From a checkpoint of a small mixture-of-experts model trained on Wikipedia.
Training: a variant of Adam for the experts, 642M tokens.
Below are experts of layer 6 (counted from 0) of a mixture-of-experts language model. Rows are named router (the router's row for the expert), down (a neuron's output weights, with its number) and show model dimensions 192-255. Each number is 500 + 25 x the weight over its row's rms, rounded and kept within 0 to 999. Numbers have three digits each.
After each expert's rows: a language model's description of what the expert responds to; "raises" lists some tokens whose logits its average output raises strongly, later layers aside. This comes from a sample of Wikipedia text that the model never trained on.

# expert 10
router:519472530493467460480515532456473484522474507539546526519498464483436493487506526501521543525491485479533482518506481506524491511521476530499496509530447465484468476508489462548456488527541486
down0:515491526471533461533505457476505516481489510489484469497484517486517484486516469493494519486475499482543532498571513521530462490548488502547541447475500485491494529450478513478526508465483519
down1:475480486518528518461523490529508481529470443496458489513513489455471468485487503519485530479513484493513500495509514517486512498531524481554500479495483496504487481470490531486458477497479579
down2:467444472523515531516510500545500490464470540474511478534471537506476473512451449527460492503482471525490541462497514481505476503519474450507479505443480447473506491482512523491481467516524466
down3:531473518510499474496524474474530533540560492547508485512530504479550465482484559524488512452541510534534514492485456480478474468469496494525473510486492523524551526519491452490504486498459520
down4:487478506500527520468527509523494486467540479483507461502509525486475521537473515493491490501498498518498513477495484532499487483523431544476506495509517509560529459497442475510483509504480490
down5:484566504480525481506493525490473536518515509548517501488497480506562467511468522494506549491476520468503544487514495470475508482518462519521464531505498479498481528522507509545500528461473446
down6:524500538484462552480505447489459453459503542479529447528528492535478521493531529481497501492487504501482472519516474501483492440508506484515510485530511488482493517485472498519482490548512519
Description: Latin-root word fragments
raises: ".", ",", "is", "-", " |", "/"

# expert 50
router:478506534500456540468496526477496485470516487475520543488538483497535542451532545549509504529523493524486515523498467499488539509529477470493500454465470480495461463477491513481516492535502512
down0:447506518514512521520473496516429507503448492481509508494508519472508511514478519485488480518483496512482539505496497508506492550465523476514506513495496498491505506481514458465452477462497486
down1:519530452501510503520524473533502498522478523468503444486453496506505486496466465478484497508495503524503526513523515485544531419474569507490483516518524544511485524506508464493469506506490481
down2:519497491527461479460485533473509511485500485489505551502509513492531493436534508472519510503535472486491502525531465466529505521525495531530481467515499534516445507498441515475532501464496477
down3:494490491548459521527460487528469512530546506553529524511482505485485497526515503496549510510499500491480508467462524496477513495446508502524470498471504492504495471528549476478498486490461522
down4:539488510480458507461478497499490494472529506529528500496521495487519546505514495545525455482472491489519517505505534506488500507493478513483516477505530505516486507534528503462556493502553463
down5:537467510502504520518522509501497527528496525510534489485453494533511516540466542456490545524483500454504475490519497452478487529547438527537519480484501522465474509487464494503495519491484517
down6:507475496524514469486464519495467485526513504493500521494476545497481498526468476489478507475457506521475494533513499548488482516475503506449477494529472481488491467471519499452478493532521487
Description: French words and months
raises: "il", "ub", "uch", "uf", "use", "z"

# expert 57
router:466523469497530533527503551510528487533522508530529522479480508499506478527537480557463478457512459484483490501496448506494473489481538497483492480496467490499492485449533528547527514488510530
down0:468499532460540482470518502483458533538471485486498478502466510515509549515532498530519498459445483517505498493484451542499485459482501481523510446506525538506491447468507528503521488486528496
down1:473504518533526505512537486488457495476545540482484510448508459559483515540551478496507523479474497480464465498438474485511511501480513465497504503496527531544480443537554495504473510518532498
down2:487474470502476482463506559506524492500496471464473471553501492507484458511490544489534496482475492512583528518497502512514498500504522520475486536488459503470532487485490478494483550494492519
down3:494488503460491491503555496523498494509506514500502533488525544471502520479489507481493506480483530461511521492470483485455502503511479489489477473468514465487527464461480518498499480496577497
down4:471488494518475509515510531501563470493474490470476452523517491538530504469497531517512526471542555506518506509496530496471533510476498482480489493511499493522542557538519466463533479488546508
down5:459495513513518481481505522510541508516462486513468541466510510520486503470512524514504495504513531519509527503486496468493446544461522469458493494537465507483537488480515553521515514484516498
down6:512504514480456441509531463517418544504463481496513535504495522502535463494510484504494497506505489496487523485511496530460475481491503509504507505547517503480469484469539504521426500520493451
Description: Digits in vote tables
raises: "0", "9", "1", "6", "8", "7"

# expert 58
router:506527491485487528499536510460485575535514495500465483525503518452505514519496500471471507486521484448504484556487505497511510577497509508489538514516479539449495563460475490495518512456504488
down0:496517480502520495458522537487553541483503466498510516482544531460522495500473548521481506530486485469485498466535533480495471518515505536483516519516506505520490493479518479500495475502519473
down1:480519501476484461488478516463490452498502470503502491461522485547484486510526492481577531514469477506517513506488523455530517489510468444457549478513477506474506499472496494531498513549540503
down2:473538513490551513490512500500511479475509475476474490521553469501522485493474504526505497538506587480480485494520535482497496511474466567494466490496503446569487550501478506505482460522497507
down3:500494522468458476450492504456464508501480504476533522492506510509504505500522502510502512440494494474490524515467451482514541469520496484506465494476525485500480516473479530485487516506477503
down4:497469527523546502475505457533540518496483516490502502489446501490527502497510471481456471538506526472506477496539510498505530514492515530492512471489478498518477522465482519499535524466556509
down5:489467470477528470494493510481577511503470505474483513465502520565548566494470494489473533513470539493499476480504520492484484491491526490510543504477471535504482524453508470533516467492537498
down6:480492525504471505498470579496514541481475481494519475530495541475504501550487483480515499511508474513479512497514484512525507515458500573500522501493486488480478507486513495479525508531542468
Description: Census and tabular data
raises: " ", ";", " as"

# expert 61
router:496505467468501498509485505481472485488507517496513521472507517535496512510491502524504474497498476475479502500479513533476497523475524470492514484506506488490444471482470536556500463494499477
down0:476492507520513442503484468506471484496505538517446454466509460454508502493511457508491488500507460518461514494534508477498506494514496496517503533500479506524475498512468484494501486432535516
down1:516537479518517533504489478530516498517471497515529524475536522511494490492488511456488503479507443479458487466514489536498555502521504472537488509469472472516519483494441508481492489512496470
down2:480503570485517496522506467566523480527499518504522488495484497475475508540498500522512502513539498493512450484450472481457493484472492505506538488507523491472516531499537487499498471525469491
down3:509500507507506519484484473468484498531515533510453476515503472476495502469504482496512473505540529530501482494507481465523500497548493506527510529501499451461475505479537494483491483545520492
down4:533471480499470490533507472551503463452458490505511444477484537485512469478524518492530507459473497522540531536467490523483471486506501521482493499468486474475462489470480423506520474518466488
down5:479526448493510518464509479506485501517522477485502522460501484491495537481488534455570455526500563475500491490506494530546491495450491479508482474473522436455476490513512537481522488475476507
down6:519473520491535495531501507519511513491476515460488500460498508516520529497495520469456468523488503483527531548481490489540544465508484498459534515511514494488439508472497514508514547521509470
Description: Scores and records
raises: "1", "2", "5", "3", "\n", ","

# expert 55
router:514474491528478507463531524500505549536525508475489541509524524478475515505534509525469491506457489469517494488514482452484505533465488538521525517516515500502468460494536535537492469540508501
down0:501530490508527538516513509498502534494513490501465491529477514518475485524554503550512480474468497487488465509519480487535501530510485447484509522517471517512517498449509522540504470487480493
down1:519459492475495499498545496475557519530518509509477549484470493476503446509445533527508479493518504513493504494505534497555474488552493559512494501498514482524465533524475451488493480499510464
down2:464464510521493502550486503508469497514491457521516561505527459499514503525492466529529538533479522503450538450502493521532500512515512517519482509473517479499499530477546529457528544506516531
down3:505518517505511505542492473483463486504495514513543430540511528500523511519526430473469508520475554500481504483474514485525469464492489472503534534505491520476495534508521496485532509515521474
down4:491477497494523520451590542499517501537498606511509551521506499509497476488486488492457505477482511510475471535502538503532503497482496474486527504544476534521461505533523488461533531489476510
down5:485512494480536505496514481499462507530496497516495472484488503472484517537526482501507497545506461520512532523514552489507496488510529512495523514507477478535463454523517484493481504480518516
down6:533460456522464504523525509497529500489485508502498499498518519500523492505502500551531498492516555511539464515462526500520491490459469543452478538537469441534487491480502460532503486525546500
Description: South Asian and Arabic names
raises: "er", "arn", "orn"

# expert 28
router:524481503506496492466467454486511535481484519531481440466468469495522464475513513526517540485495502499500502526479463528477512498535512475496506459492523530532492521511500474497487541453477488
down0:507453539468474483523514489495483466505489480494473518456456460518503526508483487474488515544549495512518478510512508496518506504444485496556507492469488459506544496481496524558530475517472485
down1:516451542491505498521536514494468473500504506473503477514523490504467505502455512498515515511471516473504541495504541492517483525462484538506490510464480550553483506478480526479488510527483495
down2:528481506493506466509496448530524475513558499496489478482477507497536482481447502497491507529499529504469492536512486477530516432503531518478468543531513520491519480503513452513456495507472498
down3:506525497509531507473516507538523541518524503514527523515520463508514514521436483500527530482499530508507474498519529461508483507507483512521502492508498482499449445489485443525469505478510503
down4:454474538498526422505508509522481498515498488491520529505456524473490487494485512516501533513506449490521480531489543501454496496500487501471473511505517484502507481559516472495455465503407520
down5:507536573536492526545473523475490477510455544515477491510519500490464516497485498466483468509520476509526477474468515473486458493485500506478510520447483538499505536504438504533521495481472493
down6:480517517494528446494494525471503478478536452515495537488485557491513537493454471519458490509529507525500480500519515500467472495452500496521485497520459512501480547550489450487464472528496496
Description: Main clause verbs
raises: ".", " the", " a", " his"

# expert 6
router:498466561495507532531491524507486518506469525497513533497469469482496491490508484471570501491481476489508490524531521467477510547475457506492482473476450481496487494472506505492515486496508465
down0:510526530520523496513457533509527497483564525508516534469466542477518509504474524511523548514499495472478531488497496484487481452506529466470545488447497498490514468530487523477514495503515473
down1:534486493524448480504476537498509511465522522473502459480458512507497525539466515463485511493492504516501476464453516492521486462448517534499500482486486496504527523471452476483486500483508464
down2:515499530526500518437501509530477463492502527503488482487504463490449465479529454515509481478482500554488452483480511486525518498510538515478515520511501489508525436517513501493545499468509472
down3:530509454485546502509513512502487517480475502485508487470502453482494482444473490461462531549501531501495528508455510520520518532485540444471493499493501507521491486496525516475486505504462455
down4:517505529500491521506492552465445499481488510508458552494483498507478488525465513523512524506469514504511486531468502496451448461491455503488493477487506524483519492498518504494526480539482479
down5:482524475490488485503483506487513508486478493500494504484501508532491488517528510545485490526502512496471548497508457501498483488477520506499544494500490481516480511521500500548505523532483445
down6:476483499491458461486515509495504487517471475524502561520488525484508550508488539519485507490534514510490526493472528508514498487528494434469500512524498499490474523513523495487464492504465493
Description: Word-initial Latinate prefixes
raises: "ens", "ist", "ect", "um", "ec", "oke"

# expert 26
router:521469446537485554497506493543527545531519483514509480545479536516481535475516514460474525520482482501466506502472466519518535520511486516550571514518479498466510525493463453476470507464521529
down0:519457498505530497502493501493502488490467510507518430484497503543505507517490521441505525491539509492521477501439578511534505520498491479460529501491452528485527505480482461497487507489527494
down1:538498462478499550506541484463482478532522520514496521496463482517490524502497506479455500501518542486518507486510519493486539563477470474480523505534563521492478528492526547494530500476523510
down2:505522498527514500502483537529536444516468542490477528475484501517501477517459517487526468541538492521523515517486480504490490505576477505508475512521506464542498540497499567498504473495503526
down3:472493498517526537465524511498505500501496538477535520488483486472490517508485494467509528494461527462528472506491483512527491464514507482509554504506503537445544508476491522470513469494500509
down4:473452505496518442524499523480551515476476468503509518482502520532487476507472488500501473494520511514494492451478511491496502518558467481518471532505452452517485515520545497546481468498493511
down5:510544514513506489534477476523509501501459453510490510531498490510527459543514506532537465460490493490503484529486460547447503440527518516487486496518515470532511494502458500513502538510482530
down6:504479464471476513482494517511510467514498481526479524466469489460538549536525469482513491529496484452445489511500479513517464478461510532512534477499503505464499533494516556505521519489476508
Description: Adverbs and modifiers
raises: ")", "2", " |", "4"

# expert 44
router:467523471504512538524489511518496497470521505470529523512505512501447480537487487509456468527488540474503463499512466505482510484481532424512549481502490544473512496495483519480464534501496467
down0:508499474499479460481474530514501525507511519566501575555503510516526501513528496508513516536526532452441494503512459494494481525471545506502528481497536475515491507509491510471473518496494469
down1:499507473526500477500485507543544500477442535450498580500525504503519488511508498509522456463515513457430505486498502493518499512483465490514530494504552473545513461490478480514471502515485464
down2:530516496500493516472480505526513499487509520470512518501449514497495528501538520470534467523517484472478473500503501514463499505491508504559432515466499465508518537515484466478490491553464499
down3:503511473527477481469516521468462473519484544487476574496532519500514513515520453483485466484509543545439492477492467527489497478486494459499537520487516501493482508503512529509465538522523488
down4:457483484465493502522490527485527503513475508465549583463494529493490510501483483489512483503475518447442471446529475473500538521513447473496507526457510482487539452491502523491478486523527501
down5:517509520471525509481499484435469521529531467521502525527463447450473525469509490507497513533498454478521516549519507500520546516486495538522440487469475492524505486544480464471513519505506491
down6:506526493503500577527513467451505501495468502515493493527502514468514465489511499531505480511481530524494484521503521509501555497517526512515538474461484489479528493489557500507501528462539454
Description: Numbers in scores and tables
raises: "',", "'", "'\n", "2", "1", "5"

# expert 25
router:487524484464528486459494517520528519469487455513490471483513476556474481511539466478508489500510510519515505482534508544467469508501541481504459502518505541524520485526491469482487527511505515
down0:515521526511496462472490493464455524498484484555531441509507499489518550493498456499551460491514494494497477497466510474513497469507499479456454482557505481468485477478547472450517496477490506
down1:503497516508483498509507463471523485486491510459478506517467482477464534488526507544477533452523503516506482541494522484529518480499525495517514490480507496519487515468499500507507515517508469
down2:515521472463516493536516503476540493510496506477524549545495469492497452541482499512474539567516497470494487480473484524466496520467482529487502522428481506527514494485514484537499517497532531
down3:497519506523550451511517523531522514515505511471468535475510492479467488508472497499530497542472500430464461454463543489484539491515487505477503492544478517510520493478536479483490560501498508
down4:511531465468518513466508426486538519539500514470507448521525530454498496533513539505490508501489501511511462525522516469479491519464525507531472470491507540481448519439520486537491487505497502
down5:527491500485498507486517502495549504488478515453473523469498490509496459459514475471507502480479510441547508513491484493552493522514484483512493477499509481468503539561500484475499513521472524
down6:498473520464533486520496506528485532501497558477523456492522487543495528460512473479500539501491526495482525483501503510508489462514490515515465545481486530476536484493495516518519483504488514
Description: Results table pipes
raises: " ", " W", " F"

# expert 19
router:507501482486531497453487520512509537504467497504478478516474511510516532494525505453479458520480489486496488497505445484504507483501493488513507499497490517515507507542506499500514498457518541
down0:488539523534503498519470489520468488519502508444532489474464463470469434508508449504547539500497522494475506449483495523494498469508502509502456486498502498502468487460489511486498485506499486
down1:527500489505485503515511466499514465515498491522497477479519509539511500486508494502493509479509496467514486482484480529506520541536493534517570546478442504502564507495547498526513515491526474
down2:488503480496453515510463512482522466516466464566451478533536488507500498571473494496502497504490511486527528524551516461459536484480474522500544512522519506497440497534491506519518509483540468
down3:501512536491499498496521523521490483497481512489528492502487515497467474542463529502529537548522531534494546532521543475500520493463559529494462499507481501467434482482553486528518488482495562
down4:496514515524537512528505496519479479520506499535526472443532515491478558490523476553502509501539516492491483511474471488534483506495493464524504521481546478568528519555543461518452474494472481
down5:452483498515477502496548479454474507517483517505513533470531514511516481488527468501497538528519499480479494475460533505479500493499485493568493494528513519499524481537483487529473502508528508
down6:523496469523511471489513481494465511520496514515512461507451507492484517501501529489478501504505491524496470483509516476532451545451492482513506529531509490527496518508540507479523550476491519
Description: Narrative pronouns and verbs
raises: "s", " ", " st", " school"

# expert 47
router:487499508523505513492487543493483509506495463463503547557496450478482543480493483514544478490528436497527510466504505472485496512488500503537508465525526489511497510466516500487467507521454521
down0:476479497477478473450476560448480499495462516505523457479478513512510548469479471509491482516525525488515517537484501505516452509473534524507503509489523468482504453471545543502489538473531465
down1:469495505528508512477529519500502490438491477461496479521520511495547525545509520498516519539509507446484473519505518519512492500503502477452503506512537515604470488513479518505530549552502484
down2:501467531501513544570506533490505487501486490507538482446478512518491501480491535468523506499485543512492522532516489507523479475528474514497541485483492470469551469460445500514475547481524514
down3:469444492494477484495532515530540484499423474475534535505466493473516513505487534486506454515501460469484461513509469523492513512502520505517518438509492474511510475521489506544486462490512483
down4:480468540471468490489513477521467472496478510452527479467434485520509476502458532494499488549483519476498514482558443489532527527484506509500507493513484506560500461535554533500533483512491481
down5:451481530561478451521476491531518485527521510484493550511545532512490484472513515543498529490493511507552509505493506523508535505482504501502504528521534500500506544497509500499525478530565493
down6:545528501496475474461453459473458498502535473499503451505492503482519531548513463516489478494526513533506486493522480486516477504490468492510519491509554529483501457552439532502489522484501486
Description: Word-start prefixes
raises: "ence", "ently", "ric", "ly", "én", "rated"

# expert 48
router:546547501490507493503516488491521499511503504487450510492528473512521475513506484484481525499539501560478493545524508509466466510471539474546511481496513492486515525513496538515516512498511480
down0:523513502513489517490518490492493503509510474484509522505498494506490470493480500489505496528521484499465488528503476521503510524446481486507519537478472487490486517508534508490483498506550507
down1:475478470484485494535487487481459515501481519454473502487458497487501525491457485543494531488523494510474520468497529476515496494533488508485486477532547487480498551519503537463537471491503506
down2:564492505497536476544502470529469476516492524512516451488482547512531491499453468486496450544495482524559476501531482535508489480458532512491493543492509487507491520548507490528459519515429500
down3:479490517449466489532491490515501548506508494501546501500496536467505497528497497523485483492488484485521478507510496513463528484543499557503463488480500536513526494462480483497527524518505504
down4:507486486533501514522479524524477493503511466559512508503518469508503499510516516477496520479521520532469515514511489486485473487495483507518476512510442488474481490531495496509520473533520525
down5:514501512461540500526533455510460496537492542476439478505466494531556504463480497517506479507543490508490513496476535515498464481501499526493485503517518519477468515475460490507458490503492489
down6:490526450503530518463508507517544516499519492544461503499477478555532493530494511476517512509436514514490496518523460500555451511489516503509511513490496474489522504504488484471512502479525451
Description: See also and table starts
raises: " also", " ", " both", " however", " and"

# expert 62
router:497482500492499523468510481505504535484494483509503474530462527477499470443518532490505516535509498513487505504477465503497513552498453480499481515556506479541485510549516491485482537454514458
down0:543486487490477485504456517493499483529460485476483480524468492485551517537462459495415496515534487512462495453471543486508491458508518451520488537489506466526513485483513533470561481521469504
down1:471502522499521511530524480507526463472495540494503460524497545478449505488530476505482505507516525488511517454515500523540483491492513488491546518523484439538439499500471508521453495490542571
down2:504504500511474517485526525526512534463554485484501493508531489511489483519448525476479475480455519476509531493482542527491512486509547493500514509483490526522498529478471478495506534485527461
down3:451516481513529485491482482464454481523506516525502509462545503508500519500498481502550518536489485537486500486468506540532480541534451454530519494478447475485509521495474511508513491486513468
down4:506509527490542507505504523513461506465530490476512504485502492472505511527446512539530513500470500504564480517539535480540515481499524494511551536506492531533455511481517472485507499503507497
down5:479483496474474562524495509515516516533478534508510535490443540490469514476493520473480499469473502528483507507495497546489483501541476510498498432530461455485554512507514468504491504480536533
down6:504481522486500513510529478506496489490479513470533510519484493498522496499494512488473500528513488505446503499529509512505444520512530489526529508520469473519496533472501536491495464496480496
Description: Past participles
raises: " in", " as", ".", " on", " at", " during"

# expert 7
router:474468453480469497510492502475525508510513473472538538493485517491503488493471525530499535552504503491460512482466506511544488460498447507475506503533483472493490471495468491507471466554496489
down0:549504469531474487486498499522539529528506516513498530495513558507514517477516475520472495527539508468497493524493520523499519492489476495535485494539466494481497486469503521487490484489471490
down1:495518534470460523539511476477526501490503485449476541495485498486467467480472483471508500530450520518496503474480520458494467496496518494496499531519485507496494477513494477447480507504524509
down2:483489499497487511519477530506461486483490480525469473527531499493527499504508524474510510500532515500521499538497513486497520496483487478506474528492519520500531489470476497507510529507469483
down3:536498492481509492464466494481505497459491482505451407537492482519505492502499499526475484504480482506500530504505468475483476556507510532507499497538480495468499509528515490492475483506478515
down4:523469477506471508475499559439470554523473437505510512495502543556526444498468473462528486478520466498491498543533518498502508515485506484510479491504511508477456522499510511487502497479531479
down5:468540457473492507529444487509517479545456524458507507548523491459427496508495493486525510501540526528493459490501549494534516520501504447526438472490499493489503502476516530495507497458516520
down6:486519519485523477486506487514485482474443524511495450472490493539511512523514498470511450496509514484484507494459482521517470499494483499563524475505520508484504490533503503522514472517509469
Description: Mid-name letter pieces
raises: "ally", "ity", "id", "ec", "est", "2"

# expert 18
router:497501492533442504495495497473508516532529496490470491538497495487508502462495539485494554524484513509512525496470486488532502475541477531503486533514498476472493534484517477515548524519514501
down0:482498500488548487473485490504528474511485508500529414508537467488491480510541433500475505466494495513497442478515519518504484511475507495499518490491521496499500471494493464509506432515506509
down1:501490523523508520563499488495494488498519520481533466505497487518504506477464473516464514487549513497470529490450506498518500517499528499530482462539502485496490479532545510507491484505509483
down2:580500490482532546491473489482528502520471506544493442500456472507458493474482502494499539518520516494515490560492516526491438457493522504529520511522489471519470528531498475475464500498501501
down3:477508509456554516510518479517531538501541476494495545542557477472482471519515515491503504505458474486491555513535465513513538540506506460531517496497493480536495534476443560514507488511535496
down4:474530507503518519465493497473480489472523488537500494552427514513577506519492530497505482504520528508470476443529485486510485499519531531538485471485549486506516500486506494536478515514506502
down5:489536506458525477522532495510459506508523480495511469509512480521494528483535471517480513493480519486540492481532536505474504472470558551554435492476497530460510515531501512505456501507499478
down6:517513527506524501513496467460477507508488484531461517449493531501482500528476546510459487500472476429473492523511504523504551481517528497551520544526488494526492526481473490489569484505504501
Description: Romance name endings
raises: "is", "au", "une", "ult", "ush", "ut"

# expert 9
router:558482514524476489449465484490460509557466450476440508530486465504480504503497524467528495505491510478503491510450515489493509530520426495573511462472493507503523527483534485517541503481529487
down0:497502483506473522455499516466518483478494491524498506506470449491468496509493527500469485513497544485458513467491497517504530501525476493480482503467489512492497539516496535531485520490492522
down1:500483479499539489485477506503469488500537487480477531486458481522512512526514476511463489471473519487495465511496535525475529496511483499478497475489500540492517547464475520565528487511540485
down2:507509501475504534503516473522515489529530466533474530502500519481538487518493512458480502515496535486454502496471497480479511478495515480488506520478474545503533474480534459489500443529480496
down3:502523495481521500511513450528482529553481462533512477501477517536543553539532459519520486503461482491524453510525531486496519482547511479523504462498544451495496506497473505525508526522484495
down4:486522506429529470564520463462473544493493482447494493484473490465512471511527490452527492489480453449531550485503487534511542462521511450512496543514507442526487473508480535502500522486489483
down5:481478461509493520524547537518547502501522476475463475517460472469492530500522478497503523469496485495502505483473488525474475512536497523516538467489496483469500474475450480487477478461503498
down6:507484496489513504470484513460486490486489473485432470524506471468484480525486522513515485506551538490478495479535535515526474490461562507511445536525497512520462528453552494527492507478502477
Description: Short word-initial fragments
raises: "b", "v", "es", "ver", "g", "pp"

# expert 12
router:468507474510458473465515464510521535526453459537482529498475455505535479454491511518522536524491491520499501486479468517466509511505487489493458496504534452510493483561510459484522530493491467
down0:475509512497433497491468519494486482505499525477501518513505493505503547468463506526504471464521525480544463486505519501510480474468498455534498515497519489499509466542521449502472467527530488
down1:484528464543479504481528474472504508499535527497517475529520475519475491504510518512517507473501528521537473425511485520533493531517518522498479525506477563527538510555537520518522514512520474
down2:491479495476451484464497516486485530520511489525519515445481559470451514495490506500510487474527521534505529472498533484514540480546481495516494471504489485491483460471513517529518509500481512
down3:480506489515531498500489510469472524439519496564494430485489509481474504495521536496485493525510483505488519472528462480490480480482496510511507499550532519473471460494450521515541516507519492
down4:495473462493574498485563480497466467492466502519514524545525524507489512504511539484481485524478471536498510512475485505502519454481492509438446486488512525502511556519506523514471521512527493
down5:461487519477457499468485496538526467579475546515501533517519527490494493536489499515520455512513491488513558474455544490517505513537442453522451494492507479493492497531557533505535503493498520
down6:531496470500522486496507523491475536462505513481478504475495485525485514551529511462544461483524495543495517469485525489513515509509511497517521527500489534487442526549475517552537542475480486
Description: Biographical action verbs
raises: " his", " the", "ile", " their", " this", " her"

# expert 16
router:518492499522498493513522529508495490498520497478517545511481493490480491529520516541499488517493477506508510459511510479457453525480456522518506479503527473517497461483511541556501435491521505
down0:500540507517500490477546476497511508493511514506469561535559480542546467500517512499491504521469504486468489492528470463541509499529485542527508493517507517510483479508539473507517490507495520
down1:486515502512501538520500478539483501481551484545506513511514477415534521531523484497509497512493512446528472484435514484475465506493537523477528503508450529506534494495526499522513541511519504
down2:525512466485528500468506518518478495510485481494515493469506502519473534534453488497528490478502463499535474460448470541513507509468479511464488493467512486524498515485522494514480497505466496
down3:510524477520448506514446499437467518489478496481529516506544502485503490466509515520465457508511520505469475518465480488516471536534526526518503469537505526533512496550471502475512517522453516
down4:473503522460483501486501526493505487496518520523549433483507514517535516529485547491508489537492521541532498534529474486522472494485507520464487496525500527509488499483492489479496471535477509
down5:531535501525508471488549511515469554494479429488481482511536510469502463534527459483489542477478450503477494500531523510458458521493521458496443489551493477485480482518499520506510506474505511
down6:521487502491482544518443486501501513509485518488528469498491468516497513493497512438561495514522471483488537518462507490494479456498495441523468509515477509525495507508530463491558459507462473
Description: South Asian name pieces
raises: "al", "a", "ath", "att", "as", "av"

# expert 42
router:474523531518515491475498528495552470488491560518489522504511519465537491485496430525471483517515526556506530521546503481482466490507535490542467463496542519506516474517493502453540529506461487
down0:475507500497456496501479510484473493497496488478487455483468476484517515475521480517500523528449476471465545501537500504456483513514520491471565544503494448502481475504484480496568500520478468
down1:464485573493465510513502531515493494508499480517456570486510489475482522514498487515510513481543494500481505529514488499470473504475458506503431450505507509442532552494511492498506520548505515
down2:493524481489528519493461469522513519514497503497490553476566461506496485512532525515528513515487477503503499537453534500512521491489515514511527472543473493445489457461510545466486495457469537
down3:527500511488549522511486477510460502507501549503528519467522513512500470483482495489522461512474489480524510478442469498519475538478523481508515538476458530479472486499520497488438454496469493
down4:573474463502510502489474521514500524525468490520530465539503500471510514491494500517440457506498523502543518500455426489490482516486513494470504496493464474480496469533475513533501463456496503
down5:474522481485503503508486493495529513503504526468507551465552472545490483507462488508474526493524511467529494468483502486498512537555507512537537491486467529464540498472516510469530510523532478
down6:490504557516449497469480480552514542484478518485511516501515513464517479498500494483501475512494486543484480511525486483523513453476531509521445462470540509490471487532415488520498511534473489
Description: Opening brackets and quotes
raises: "1", "2", "St", "L", "M", "ed"

# expert 49
router:478526522510475505501492547489472493477475539469521490514527558520486490495504518500507475503509521546485460509514532488492534527455526493472524497500487541508457480493532525509501430514472473
down0:502468490478518511502505487506493538577475516515514517510487528520490467503498501515489462530442493494442531497504465481483514492521464502521533479523502531476524459486486499488490489512501481
down1:472501537503477476497479490472536520514497514520505555475478502470448534521489494502467464476495509489441534516477452474503527472503506520497497490524505485479451502499453473495509477520446496
down2:566508497535470563504535514462517496487477493520474484521501520473522533522474486507539489481528495464490515542480473518506488478497476513472554508512542505492503524492487499467485449497485525
down3:487434480451512536519500521523506506530519524487483501541514477554523483498541532497481515500544484517511557514533505462502514477572529522475465482535462477521524518519528522495485528499506514
down4:478472500534522471516529461544521469510497528529501473528514522495519500521491522499470493453459449474490498489482507494489517486473474483499505511476504484528521504519493511429493507526493471
down5:541504493494501507508518457548481476500480502532516493528544460475457524500463481513512483516461513498508441504524462488482483509493504494480515523488514535489477514535504454535500491545487481
down6:503466452516535503475491507479511495489477502493474469478482497546507505488488547500499516510556468488491470489527536474482487502505498488509511477473481504521535538516505517507484530489512525
Description: Digits in tables
raises: "0", "1", "3", "4", "2", "7"